Weights of a small mixture-of-experts language model, trained from scratch on English Wikipedia.
Size: 13 layers, width 640, vocabulary 16384, 109M parameters.
Experts: 64 experts in each of 12 layers, 64 tanh GELU neurons an expert, 8 picks a token.
Below are experts of layer 2 (counted from 0) of a mixture-of-experts language model. Rows are named router (the router's row for the expert), up (a neuron's input weights, with its number) and show model dimensions 256-319. Each number is 500 + 25 x the weight over its row's rms, rounded and kept within 0 to 999. Numbers have three digits each.
After each expert's rows: "comes after" lists some tokens at least twice as common just before its tokens as in all text. This comes from a sample of Wikipedia text that the model never trained on. Tokens count by the router's weight.

# expert 13
router:484520493486494561545529456494525489491494457504520501502477507502525502452530554481499491511491516514483470506526486511529483465464544481536553499508531474517483525476499509479521505491456502
up0:501516537502507496436523522482497513509518468512474513465497515522505518483445494508533528496539513521482490488456473497503483519512486503471525489499485499485511501520489502532480499489495546
up1:526459491493456502540526480487485501502465540482474515571473466486509472464502544505518502493514562504469476491482505495505477510496532502502483518521496504531513507497484473539509512451465500
up2:502550487479509513533522494457516484505444444545488505477499529544484473439519485504446523515524459528528502483476539485518494492454512539510526483482540485484500559531542466461491505469491515
up3:498467496534490499533512565476516503506485513466512478534498494534471530504448467537514472471483479462537524533513480498530492486512450461507497493496475450511526481481463492514516523523514491
up4:499507475446495532460504478510580510494506488550498451493495506499490505498489497510448543518505522497520501485504484482532486495534526516515530476501476503455516513488525464512506534455505512
up5:508477514457447441542510525493501458511520505488529526495501431495520472481532539505519491487509468460495497496505506559454476484484493477537483484527457509498498498502467497496509489479499521
up6:504534497513506530487439476536511496546541492504491507481513506487501536486499531520495518493465521543461516480549476492494477531477493479508496454474456551540546497513467529470502482471493521
up7:496486531436447499501424512510498522479481506477464515517491519515488451486498530476490493499516531474477516476526530494512490514530484557506467478526454473529487491511476469532484495502504524
up8:499460483500472465480473515482506515476479482508517483471550502527503478486462542496517516508505541498517491498466505504514524505505505515508438532483516528473480526523510522548524468501467481
up9:545517481521449460515479492483493498501436517493511519489479485485460468523525511504518491465504514518487461504507516500500481494474483465460510543507530469488498504460516504505501488473448485
up10:450497550556484465512464506500506503506489479470431497501482507503498520513514491496481511483517533456476509506507484499541501478469505477456510507469509478515488509535506498501483525492487491
up11:505466470503548495518488527513499517506547448489484501509506516489540458495497490503504476493506507444507424497500448528528452488494485469534484489461543466473502523509526515482483498499509499
up12:515510521454510544493472481505495526513462505491503484484489523516522517484483522505497493519504505530474485480532496462537523465543519525511486503497515505500477505485456544460508503527483521
up13:487454493500512491503483506480524500496462495499502517463501540520537507515479515487492526497483468490542518525512526495545542516507470522438504509467525481538511511519508517472478519487482443
up14:527511495482526540528522494526501475486478483519494506523461500486554504478513535478488534503501534536484528483543518509565498459487519506468530450541518548492498523469486464482505523500469501
comes after: "\n", "|", ".", "\n\n", ")", "=="

# expert 36
router:501508497496502497521481515523512493486499476480456504499469492507492473515535541536488502481475485471479527517496447489557459478504488473503523506522523491490470527488498509452542496511476467
up0:466454442512509505524553521502530484478511520480483468502499487487507459507532541499480488465477526482480561502482463516490494476483448499509512493514512498512518509500467502541468483509527516
up1:507469488500506493499517512464461510482468503491458488524497489510477501517512507499465453519491517488501465481512498501513510492491479464503502547498556482507467547502481511477515485500486462
up2:481510501495498504517481500527522481524518502502433512488518498460538523512534456449499496522497495484508502497488536484517460506525516497528477484516528486491490471504481544522459525504491464
up3:491532490488482534474466531481531521454512496516506502504527505516474478540481453512489503508501487506553523475473491471475538518474474478509482507495481519508514522493590460526514525475527465
up4:509477562486541527476519509535479550485537475502448474506450483469520501493501497523522532468492529505465558480508529519445471452545491475512485537489508516520471549465475517505518518471517498
up5:523463543516537466492545528488519538472524527501467512491530498466499510528488462473481509483458535493479513482483476509494470480475559493505487519538511494487496495496487513521522517508511525
up6:475480527535525480502478524470510485501525495477493507482478495507527493496487494530526472498510554472471461522458478496496461505494501439547492509519534474466503515492532495475512538518503508
up7:517504509499459461483518484514490501524519499511487513463501541493542471477508472487507516470502542518537497553510499479554488455504488511506540478473522477445521553527489466484472482473491495
up8:474556523544519510453499479496483502510473502528489516455474492496529512466487494490485496511515491483495507477502515516496523501481485507514473523519429525487492537517460502509561493540463521
up9:457477501473498478476497469531511545506521477480495476506498491500494533531448472493498475508536491487509533518482492475497460483497516492467503453534535528509547473498439507493477543514559519
up10:530519523520530530464536522472506507473501515481523502440502500460492545522525536533478472474489479482478505472493484503504527461491468502537484488510521448484508515548498497522533466503490521
up11:470510486491469543493507515513493488535471514477479514469457512561493507500462534489512498485502518507469535575534567480518459514529518487503552476529480480500514534527472446555465517537529504
up12:497526497503523518489469489493495515470511533533489488532500503471541503484448517488468504498507470488504481538502505494534527492515486515457500472485474502467502559512483521502493482494491462
up13:536549507519490500493475508520568498510476474542479486515488532476520493507466494489495510484552475524466502538490485502478506535527522489546500495482542468535510539489526464465447474439450474
up14:530531498479518455482446475502478500520504532484506525516491515503507529500470514486517509507489492486504507483483515505502489543502529472493536545499492482523458494488500526543491496529527490
comes after: "of ", "in ", "'", ". ", "to ", "for "

# expert 47
router:489501477497485543509531528472522501453468495520500496515486501532525537469499538517505497478495498561480543507545503456498506499488527509541507481470521522504456495508523463509509495522481538
up0:519506468518545494451463519517521503525475511530473469521507492435530507510495474511517501494519512501498516458467482511496487523529482459493455481462486467515521483492475512493537504518497471
up1:458495492519509506539521548496470492502535532480504511478519488523486544516488464497505485488488511502444487550501478510478480510457479515490522499495492484532463512528492505502458518534512504
up2:485510467481437513529503446538508498518518451510510475539499492531473537504495506484474511492515523486526512521507508501512481520504496524506488497523477483507514491449491433534489526501480504
up3:501457486539470485487514477502464505489532544482469494561500515530518475477469512501509479489499488490515499482462515509532470489494529478483502533466510503477491519520469496434560502488487463
up4:511440517525527481431520519517495538519538498476518499536475500532502499525521467505485478503506513497466506488498463455476522525513489505538467511521551582501492541484458470506477516532492558
up5:504529503505463504501475486495468507522490463511486489461475518502543507485506471499499492509527501483565485478492523466491521471502493505511491486511493554508476515474490513529544476463503473
up6:497488503487496521487526469504541495527478498491494510544496465550534503456513528481489521523515498562522553448492492475505498489490534527500541493524509529481513509513520534537519498490502511
up7:486479500469518499486500542524496521522506422467496503519470547487481487530499529510495525452538491537517486553496522451526533538537482551504493477464503500474472536499459489473446485510513528
up8:470482479504496487465572490500459497477562508484434487523506513488529550472491482503473477482493519524483528471492500551502529504495482493498513502502518491519494492481472524474509510469560493
up9:544530482488522560447480471546486451509513477546492513476549562514479465503528483498535503529515451463518445536518543525509510495496520505456544529496515460539507502530538497525484475521475455
up10:528465495484489512509444561490538493461492493487499486462536479517492469492519484485503507511507508452528551501532525486490485498485506478475483509520514523470507526480480502469509498516511482
up11:522503467556485506463487513501486479477453543471454524512504547481491499517529513489502506522505496547487509478527526506516558517508485522512473476458519524477473481482474496508518476504502500
up12:488469470513502504517520541479493518546520475494499488533504529510515467461497536534468515493467508492449478500521510510471494519472527521535508490486468496463489499518488466495468511511496553
up13:523491521535477484469471525523495498469462553479500495552462495509520509491482504507515508481501469516483494471499518528523500503524487494533498507477524520523480489499505459470501525499481496
up14:540511461480541526481535477493540521477495490506522490544482514518528493461492540537464511535505523479548500474462535487514443475496502493483483463510518541455521539474516479521508504503462560
comes after: "\n", " ", "0 ", ") ", "1 ", "2 "

# expert 25
router:458507506499475543536536527503522514518511459490492489493484511500510500445515536540472480540463522555501476489479495498483490498454514477518503510497507506507482499447486513499520495502469555
up0:503468506490508491511478499524500546499521523465487501485501492525454501505478510480525529491529506514513491516536508489533535532462483503505475463513507528437493522474474481501492505508509515
up1:513468516478503510516506514536489544468530520482477484521471497537459530509496514437490467490531488527478506497518518474496508447512498471480484534536541538473495518482472477503503547492520484
up2:512533519453518499517459473509469479501498546530499498577475490508497509474506531497469468494501496475482497460470513512515450499466514476533527473482549481500497512478516506499502456490476485
up3:492510496476499496498485470486526503501476513514497516509507466441478465504464499485510557478495485523493516511467534499497490487475465527488483465516510497483468483534508487500461531485458521
up4:497482524528487472516487516487499473526492478540515495503531497473493504554482488506491520524468496481531547515511465485520496479523507472482540478481476532502541537536485522460508508491491551
up5:525476474501501542493514483448508456524497520504518434546500515535475533492480496498509485509494503529497540456515465496516470459439538484490529471507515506491481546484543554540543528503474480
up6:507475529498474539491474484551492492493498493475533519516474524450552488483483496513483507471489478556473524534514495479496512546476547528458531486494512511542520516496472483536485494492446512
up7:482511493521485510537479508481510534510482462503484524487556477499496515505517481528501463511497524489501518485498491524504494489533470494478489519451497503518477508493536540508479533530460490
up8:481546517473470465548524482506486530501452449527510522488511532458489482518506546499489492479500478530509501475489522503509520474523545497500480465524447492512501477508506491520501488455472484
up9:491531454502562523534513522512538516482568544447512506480505497473457481499476529522526508487492521470527505520474489475483458508483503502505493506447503428473483512527507456475461517465497539
up10:507457457450496504515455489527474521502510516525475481478548465515518465490484518501526499468481488484466455522470459470449527490495466506511470501502453514482477528451468494498513504511535512
up11:515518499514553513505487473463497474489479546479488452472441491517479475502484477505517472538525445469463538479461550514506507447503444495488505524537490495502484505539520492491498539526507511
up12:507473486485512477473555521483480518482511490509498496473502524532488499514504563485452464487495482493470508524455483470504537483523498491519491476505516494484487540488495480496483529571526532
up13:476476493542496538465527529510517482481482571451478482506518458524523510522482475553494502513519534474479500516503481523472497526498461488524485488452491515462514505484494465473528481511530481
up14:487475442511535495475494450499446502466507497520517451527509461544501506494479485498508461503495502491488481493473490514498510491516471464534515529514513500501471509505523514509521512535551465
comes after: "\n", "|", ".", ")", "==", "of "

# expert 30
router:454530473466487536509520490458507542488483486486486497525493510479493508543481518526484488513496505492484594474496491483482485516452466500496521508509525479504484493503539485524513501499496483
up0:501500499459525472503510505488475511470493505513534487470484509518493502481518500507517495546527552529557524471513471485509488499507488489547468472492490523538514567519543461513468538503491535
up1:521521499494509511521497514470448542514500466573503515476485529511509471517478532530471519510473519497542479502512463502530513547485531496483485491498512520482509509484512456471507506520454529
up2:489490476491498511486539461478484516480519504514530511497510484503514470460500494476453534526486462487476537518477521502517488509443510516493488521498470489506508537477536464507494494466523506
up3:498487485491484496498504490456482462483515500549497488506482453532491485527505554469503502479500468477504513513514516467513481469485530513473505475459508464505489496522478545494487504492493497
up4:509479486488476535512472473480483511490502476523492525474440496517493520482531505514476537492480490553483492542493504487475492467482497487514506517505515441490450468485512505486485494537463513
up5:547510518504463517518483535491468471459461494500469518486539527529510495454508500491493520466481484557511453535502491453531494446491498476487482467471522488464496506510510519449523452537504518
up6:520457514513545486445495490513534460495486519500477535511498500504500460490483539553567463506518496519527504477467538479510510496527495496492485488461509538484512500535515495526520492511534511
up7:507483503489507487488533466512565463467447512527488545504502528510513495557505530538439494535527506519514483531513517454527515508468496536498494499526517491497481463499506484498532447488546482
up8:465537476490495495506484491515461500528508489484511542510473481548486492465499497522495524519522549531480488496493453475461462494519514515503518504476452490483524491526456487467446513494477506
up9:459517517502528535492476468493465501452488496493489542530482495481510526528542558497470487501526491494484517485485487500503491449505520507540505484528509504457472510503529464494494485502519507
up10:527521521501500486503456508450495459491530477516462526435546486525484512517517545518542500514518513503501472520516480489480514513512510472504495530490508507547492456531556513488509488536512483
up11:520494537518508524470507486502499541478534507493531510540477489470554535493493488470503445480522473525531554472517506469492495507532503539488480477528503495513512445497507501545484504487508502
up12:467525510513483515519530491475504465543450517464543525507516513503494483489529542494515507446499519505482462507440480502468480527537491469475518534485507471529478485464479476486472499533524494
up13:509532487483469525500562525452489503538484523492521553499470513506468512486534479544491534486499502461457467550487526490505446487495480469509466518507516483474517477480484486464505538461483529
up14:470496519478493488466504463500561545487519486500463527473489553510507482474480476505508455511513506468514506468519531470525501485490511528533470548475495481526497510492462522551496496514512554
comes after: "\n", " ", "0 ", ") ", "1 ", "2 "

# expert 28
router:533517501505496554507487495530510496480509466518474474554490515457493486488489492527486520503548488481491550470530529482537498490499503462479489465533503521470498503491487495554543509503467531
up0:487502513506517529496499514509505503509464444499552476507459509477507509521495496517483524466505504495440471512439515453527480536473547528507515505486476497482555528500486499472516513521498491
up1:522576536496484493494495470518482498494534520510535521513487495488510488545552498536491506528506522522456524504511491471501536466472484497512513549499511540514537480503536514518487501493479494
up2:518494516492498509533493532489526453466488532493510473539497455477537477507515470496482526512542521518481547473465462489489473510508462525519528498528502498472525472468488496521539506491508548
up3:456490487509515519518482516532469504450498486451512526514518458548491490519494494538484512489530505504477547482488490494495509470487464487512514485514508466471491470483502541471537510527482477
up4:525521527565512553479482559446460520502530475483537474491453494489507531546512503501465465562528517475500511535486475503513495504508512524504510508504529492524502499471501496503516483550477487
up5:509505485525502481504522525496468534458512465489474516469457492528484503469526526551517538541498528506506519536503532511482500430512534462461519484507494484479552477493519487500529500536514486
up6:506529487534451497512489518505515542449537524538515439493512496482513487467464554470476489487533543503528525469497496536496470463480495488463515487460519531511511495505473437519502537516522490
up7:457505522504515469533473483496476514506462530523542492548541465534464491509494508526527502460501457508485503523491520512465505465488501519505540492527454473526462475450457498488490478453469499
up8:463488515512505539496494517468515468498513524537485490497444483444482530501508496490506543488520480488540538501527471522497512501532519470488501468509511558489512502466533473486520527453508515
up9:518487525471509479489490483494482447479530511515497457529516499507489503475508485497519485467533518468518468503477476503530513522478503508502433503532515568491479537499506488483510506499487497
up10:515476495462503504535504473507528515525457493479525472544515525516460511476488516540466551529507525469474522484461487516468489466500507430446577443518510480530532473495537502488475496512495488
up11:524530547447525511497480459544498475481450469490510466484489502506520492482512562524469568527535510510481518498531513467526517510517560445475509501512484525476508505489456494498508542504485489
up12:542561510480560565467544511464493488489458502518483488509481522481498504461487525517452500517508520468543564479486467499539513480473504487523471509491481486481518503487496460497506481467510509
up13:524488455466520519483510539551495478518479484546509496522524511505502503510526476512503533518498515510440493469491478496519482542512517492530535510535469542455508502451486474511503513544493482
up14:520504486494546548504458519491493473497519542486468450517481499511502520501464486493509489468529478549504553503477514478488509494494456513491536500465484529527534494495489509511504514518524485
comes after: "| ", "\n\n", "was ", "- ", "==", "is "

# expert 19
router:519512511467518489517503514499513476476510503540456445579483494476513474543473474502486533495540510499508563406505486501514467456477503493510528463504493482495498501511499498539509534497481520
up0:506454516509524463504488492495508523512523496552497495502483475467518495507453477467505550523512438534542535479469500505504505499512478514487542488477528530486478499493489551530491511494494498
up1:522502473490528490492465505484486493521530501490494501479513520520506487512450524506484465482510477500511515497484485480488494479536501501488488479501500479511521510511488468530506502503485552
up2:474484466490488540465462485531475491505526481541524506459515491485483476496460464496495517528554515466481516451475477465477510535484531486533485530487498493499534458495534501505542494495503474
up3:524503506512438454471479495499482488518431530506475528528506503499517532514497476518518507520484516522494482494523476529469462499543516480491485524514524508500439527508441482522475473474495529
up4:501511512489536457487480487508466497502509501516496473502498514461531492481536538543531460501534482489494481493531501514487487502530467478469469525538511501484500496449492477499461501503491499
up5:498478522498492490505510499489494481477481482512456474501512509468498508509505520489494512537538573506496481458496510511497471460537509486506541530533484543506511474464483477528502486500510522
up6:537454498492503494529526518503527500505494539482462513548468487500533553478480473525463468519546534496489448531494521487499530533492536515495474501512499519451470471495492516523478538471506524
up7:486495513483537544502511448467512457523497480496522453523433465466502487473442445480506511548545519493463497520479482547503478476495493463508503530510501501496527463513541445504509511526479523
up8:561508499494519469496540486539499500522509556579500488526510497478477471530518508483495506531540496489435496481518533501465534507541503517519520510515482526493504479479497466472522512493448517
up9:492492478486487475518514477475484514477488524515500482491501499511535513463541530505515504492479488507476504453514506460523458488482536449499472476554484540465497530512488437510466512465452471
up10:486526518484509503504538493502506499517496541505507497479467513544488492532495496529484504488506489495533529473512502509498479525442494495506502449519566523515509561511544519534485506482468517
up11:543558506451488500507514487461539504447567493498484517539492554480520467468504514448547525503513470522525491503492492497482465493488486486507490569482492493486497502456541476514496476510486527
up12:568456526466533518512504507505467504498528527517506501472459475478554534537516511523543483493533490487517492465466522508537479490482525525583530501444492514462509517540503493475486507534495532
up13:525545516514507447482510476521516441471517469507503472505482489481483434472500548524464509515465552489483493515534475476553517511535463515497499494478500470494495476521486462496518542525483513
up14:449477489544498517471526546506466499473513453463433487511484495517463500476497502543493514547545516504504507510492509516470505521488522464516487511504510490457545467503513504551503494507465540
comes after: ", ", ". ", "\n\n", "is ", "He ", "was "

# expert 52
router:550482477486508539526508507566498477463507461530478482588479493476520483503476483538493531505556487484537564437529501445527496492516511487493490476506510532471484523479487458580511496538467521
up0:493487523515481507497497543475490523526470458469526545507472545507497489492494499507494465498504501532488513502517473466472484494529508491502483491511525475481475523479466497491520516556459450
up1:503557484457538496477508475522524510524509478568516477485515464532541497466520491508454492473478475536479535475495469508473530497490473520470501538491477471533488540492509457452521503508492504
up2:561518496447508495494453507506549487464454508480517558481530458503494525536499532521493505511511477444477464541464473481487512536455497542486503480509500557482508531513474533482495517521511518
up3:536522474455500539489483491469540509542492472532531481445464476523532500472512506558497466515489513506507537487476484519509500508498539484481500556424496491515525459460485490493527511507471459
up4:506487517478483526547513527499461546480473479478500488517478496446497486444529492482479514497486519515517503492511498544539517492472523496460499531481501528504519509510515483516497563464498530
up5:480514517478485523515509496515478542481517498512473509478476525524501532483537511510488528541511488428486542513491530544514479512486449503490515516503457522499499523513466499511545487476476507
up6:497515469499482470486511502470515527493448494510521513495500478533565532485521493499473528495509496500495528484450478511507496463538498487466494469563531532520547490513511495509497522479520512
up7:508496480531498505552519506507510532486529530552490491548491469441503557478523498517493503500467516521478516471484451504524515505507489488493470471463448526484489531487483488532505482472502525
up8:493500521456529488524451498544486529487457480530498511504503523467488486474527526497482492449548502504505517449524475487520551502527474467485458492507486503507490533477460459518485521520505506
up9:486482554482501521516474473519502493468534516514470482513522515461502484507534519502499519491492501498496506490494512513530456494464457473534517493501475520533505482538507492509530514539432489
up10:456520513491462497562502468521532499537445448520529506470484499490508467526498551493460503477530523474505504476545510530546461546477534455480521520530480492506520512511489452490478487504520505
up11:521497531478470560526535511529533534492532489539513469485530486491532489497464533509463548506511491499493499478544474462522493543511478486533482535479467504429486528475506479453530480476565491
up12:554555529459482491550486467476493505505491492490508512516553499507495523525514488524475510512534480489486512500473514543508516505520480477476487531511466482527481496487549473462486531539494498
up13:487496556488551527478486512484558514501480532515484497509490515465531475546496493504466535499516496512478494488493509501487539489464509531483515506515516513503534501526502470528487505503458484
up14:489513483467499522496483528541473491504528485512539476559498529533491479469491486507464537531475482507501556532515483461476497475460503497532529527472521508502493503478491471538511451499535489
comes after: "| ", "- ", "\n\n", "==", "The ", "== "

# expert 9
router:512529478508474506511483487532495477471486487489480489530484456469522516519523489522483518527503489489528568444525480479480522491462484484478563482487511504498498487469480529500504508474513476
up0:492490458470497522470500498508510505551500516527499521510475487508521512499492487507512535484528513495546478493517509473475491551523503530483504494511509511472468515519465476472502469548496511
up1:497498526474518455525508526496526526489499478465467487500476482488485487486500535476478506509464464498533542506522543460526488527517486506469496497449494464483524494460474521555541499453493499
up2:522529477502466458495503452507532508502478472463522525490505546460545486516493532475503502525477522506519483533505515477508491497522486549510550451475498465488497478453478497513499518496473551
up3:506538466494536495481504491518486532473520435517514519498482472507540478511495469548541497459508458509519457487453454498529520513477482490527483487511525479447500492486446481536517522508532505
up4:492473479509517505543503490511510468489499514518482499496463500512501516497504505472516515497533501498533522489554513516492452492471508479479476502492536522482492494467497508490470523489514478
up5:503537484469499508475514497534527514500516479521494510537527498513539496505518494528512474464504495500549529480495500499507483492477520485501466474457524500506497493458515475522497456516495492
up6:493517478513491510494521482499458507532524543504494505508509496511496495460526518456483533466508519540487544527509476497497495478502523448446518459480459499452476455484430522465517524503502483
up7:520516552533457468533503481459468542474481501501482535485476496481500538456515518516552461527473509487488449486480478488498506501520547507520468476482480496474483506545491527474476537535496488
up8:486474467519489522506520454443517504560485479484490523512517483538507494512509496516493497477486507539510468495515515484484527508513485493526472489515518541543513507512498505496483501515490517
up9:550509502503492475473517528466463539494483474507505452496519521538511487509490481492472477484524463494466519522505484497479533455514515525528521508503520479456488467490514504498510489523496488
up10:502490472492483576566510520540499501477487496487565509460516517484512467481494501510535489485503530495526513511467516469456527497507551542538510508480506517499538498468462494492514481466546506
up11:450510494485501465512529494516537520524492467488512492472518497533513518478478494497489514465495497529475552482547535454460543523521512506545489483498507515545487517464490500480499504533515542
up12:473470518508480519525474450516480523479468515529505481513499534511525457471452496508481510479468528492498499505524517537496484511525536542517513531505450512501535514509511486532496523516490536
up13:467515466469496488511536488472520522516471475447478513518509490531512523482497483559513445521480480455508492519469500476470490495494485497535534485464498492493520502525474461481500456576506484
up14:500494518507518518503515488556526469480548505489467450524516462458481477510487488546491459486517490485465486475482439488488514475468494466495532489507483522469508470456483569501487507519493511
comes after: "| ", "201", "200", "202", "; ", "199"

# expert 63
router:486516488453515530499567482500562521476484527513492482511483547507549517492447475544481529509497463515504519506539506500491500508482516496494515507488500523538449529449514460540530465479485508
up0:500512524492552458518537504474526496486457538456560486509509535459500494491514506444514522499513515525495475514509469510482441533507515500536485484491496493506512498533527485462457469532451553
up1:475479486519497467516471513540532517498476534487531484502472446495527506450474583504532502482550533530472511482503464513505502479524459494476505493490489455551508476481501481516495546516504509
up2:472564504460486540485500499540564503516504464531527539527471501521498492505531460494481493511487489515515488496489509545513468533472480506470488473499489502488524505445478488492516474504495505
up3:512496507482512462527504496478523488467530518496518508502514479490499479517468438501482503526451461525526449527446547504511482501477466474490429485485502484485513521509504485522503469518487547
up4:465456467490458526521509470473438523522511471532530488495516461546538515534471536531494454520510509498483461519480493526488490502495529504488488502565502536461512475490507474459448538510506486
up5:519530515493510509535540479488471506502534512487508545513465571516542481478460477539503477510491468538521554506498526519474482507473476488490453514545480526519448519486507497492498458479531508
up6:524500518475533563478523516487509533503543479497528519538472491498447483526490493508465505506507470491466516548509439485548470483512527478523507521480491516459491554466529481535496536506523548
up7:514477528485492522500485505535507501558453512475516506513546505506522457515566525486494498487495517506500511518454472495552442500527525513524508521491519529468501512460506476494501466559514509
up8:529465516442492524508487526514499504495528529510493486504501527469503453516495498531490490482512495478490494511490463505510457573482520514493510548497491491457519547481496482505493549483486485
up9:492502470550505518495486482483479451481502461510530521492469439506493462512488514530515519461478521489460486518450503525464478496462493492525510478528539512448479545538517483466470480534490487
up10:469525542495483479506525505513534499530518494490483485482513499496520510553476491475484525489479434507486516544470442515503463492525496514508470476490511500555520545453523492516463522484484510
up11:486479550497477483456474503479482489471493528529470515523488479498515478511514483529514498493530474506472484469481501453470541457505490489512523517499516499487477468483532521519495506471512484
up12:515483542506455484491496465490512476485515481460490495473502533490544508503488506489505498500498492524451471498480480479479472489507499504475492495506493547516500486522498495458467484503454497
up13:514491517495499479495524522535532510545495463500475469487472537505519487515529530546490482507500506516523456470485505508529493474526505481522466501476515519515515527475471498460487503540539496
up14:527471499490508456500493503485540506473476501501456544550512496507525485494503476506509492515505425486505526490446516492527481479559465533495467520516493536504505498469519497503520497507515447
comes after: "\n", " ", "\n\n", "0 ", "(", ") "

# expert 51
router:493532480497484537512499469534478483465517513483456493540497492474496523504536493492488509491539499514486575480533500530504497466463492488529549460500524512487504473506497495522555486470500523
up7:558513491484541502544537516530480450474473445472453490470484489488558519498502493489493524498506488478479511516503518473495533484568512514490506480487512539492494518492529460491500523512531513
up8:491460489520525509515491501476491490477563466542528485500487503515474538454494493493481508448512480514475500517493485520485492523536494538481519506474508488490487490491498481507503513511538499
up9:502457531453479505512518475494502507498545469519483492500463473517482515466506476477478461497479491545478506513515517508503505515534505474499468471526472486509496493500450491468517478498484522
up10:493529524502498500482490524506498519511498526518505469517491477506541477526449510490474491492495467503507504553511471504504472487523511505512452471457463498493486525536496531516481528476501516
up11:479554526482517502506524513520516510465489467520500487508520517529524505523477515507485467547486493472520514533439528506516488554511543473476548469473520501495536513489523503489509534479483475
up12:511494511488527478508523498489476496473504488492538458530523532476521527533487553526518496504523501549489478547503517495515524502488557488532497511499450512479505484476516534486518512508492475
up13:524510510464454527463483503490524507507504541514536515504479492472495480544497496524457494535504464473488518546482472464536486492521492513496462546483507468475528528487439515492486477489495508
up14:519503493496514505520535499514484492522537517497511483483470519490506496488478530507528495463524544509465488479528502488453509511496505489478467478504523483487448506524535483535529534515503500
up15:487519483532509504537499488484500496468504496506501563525477461531537483518531524531552463482517451511473468520500549468533492487482484534490493521516459531444554494505485534515447531492450492
up16:538482481498508568473488514516506480547475501486512504466498513537493497485492496511508511482549488493510538501461480538502489551475548452516533517510499438468490534508500485503474525502480532
up17:545489525470501485511510534543505503470486441500509507476483453517545504519480482507514543481538482517482538508516494483540464534491460517494474487528523543456521477486475495503501512517517514
up18:452471476504570467529493528508488530544504511536506460504490487518486538516472517427479478486525489542497492457472473545497496545478510510491523524519508496527508510526535516486495502477454473
up19:471482505527525488541504530504480502512522518505489525485471512529465498516488561520519486505522487503468526515517480522514498466507482506481471491523467480541523498523526519476524530480500498
up20:515473542487512514519510523486503495470476506460525524510517523517510531487508522498503471546485523532519485494522531463535527545498495519527472492488477471529503558492506524490455538486490488
up21:522495516507475525480508490523481492476463487511498500463504473488514517485489533547520525534496501504496506509504495525508501489540546513500489514517479527486528468519486544451444458550490510
comes after: "| ", "|", "; ", "(", "is ", "was "

# expert 56
router:499534489494491513491461516505458482474516495482457505539489463463494534499487518508513535535513501498526543476523507522473542457470514499479544461492494500488489506474509548531513459503480470
up0:490537524502506485506488452492487524467489484512526484507443511525473514465474516471524519493510456489499531470491493476486456493529512496498448531499510494483523524523500486495474518510511504
up1:513444503519500503557488500500457476501523507536459520460487503494523519485489480522546525484486541456473477492489512549509526522495519465489487480504497509480476527499506530485502454503496516
up2:479539489470513501511524521511527489477445494506503501452482510449530479486521498482523501510504513531503473493536473513541507490532467480544580502548494468512474499510454548513440475473484523
up3:497508561462434508526502472464504478504501522475540439525511494496511448499497476500473478492514556537490484536494477469519486479471490433489492494509503461518513515534500467498548510491476516
up4:490483494505533527543482487522473499498528496514548451526513506502494514503488471565471509513519459482461487512514503459542483481478521492498539522488476487504482471464522522509515516498512491
up5:495498449515522494499521496488485511528481474511499473537504516516494490506485532461526516524488517487477476479490474501448433544486508496497498486527466519457529483509486477504500529562485498
up6:470504502478527478475500531490453478516480455577509470452488526543490559503495494483506523517514455537526487556545509491478502486512526469522490494516499457524485494491489545511485534520497507
up7:496472485479515507500499507500512507473506477530482495510494480505461454475473508519493487496492492491488479440469497501501509497490486556484522483528533502502522531459483467467530505490490518
up8:449466534481525478482473490520437533500505541497499495505484470493527540521463528487542506489528483492467492474518492541496470489480460490564478509504472512531490497480451510478500488554485495
up9:490519547489516516503522528481450476543507491480500504516515494514475533473468454465510529526519509503541477491531522495520520522482483560498477485501485488531529483496530536518480472543526513
up10:493512489547511488501497488512512508555481460542464503495506489504527463530464490525466486515540507538513524506511507481446490464511489534463542463512492532519443490496503487501512523517489530
up11:515475506511536512466538493467468533508491484509509490514479492504463516518480487558487510469508522490537471468507493492475484460518527515489504514540504489525464478536476526442498531527477510
up12:526459509485494530518531453514506457456510497465499535523489465502488520517540467465521439530505537515455505509513520458472501474493523532501469510526510548485520480483469515471454505507448489
up13:471499483529481496474515474507554462453504503512509506502526504503521477536494523507523520532515477506498513500470517490528513471466524482495486521504499509532505529515553511501472511515525547
up14:499486520500481499505505488550403495467493503470504459534527484542498469516528481487518537498477507539458457501508510508496489475558526495533478489498490486496465475486514523488493530532455510
comes after: "| ", ", ", ". ", "|", "and ", ") "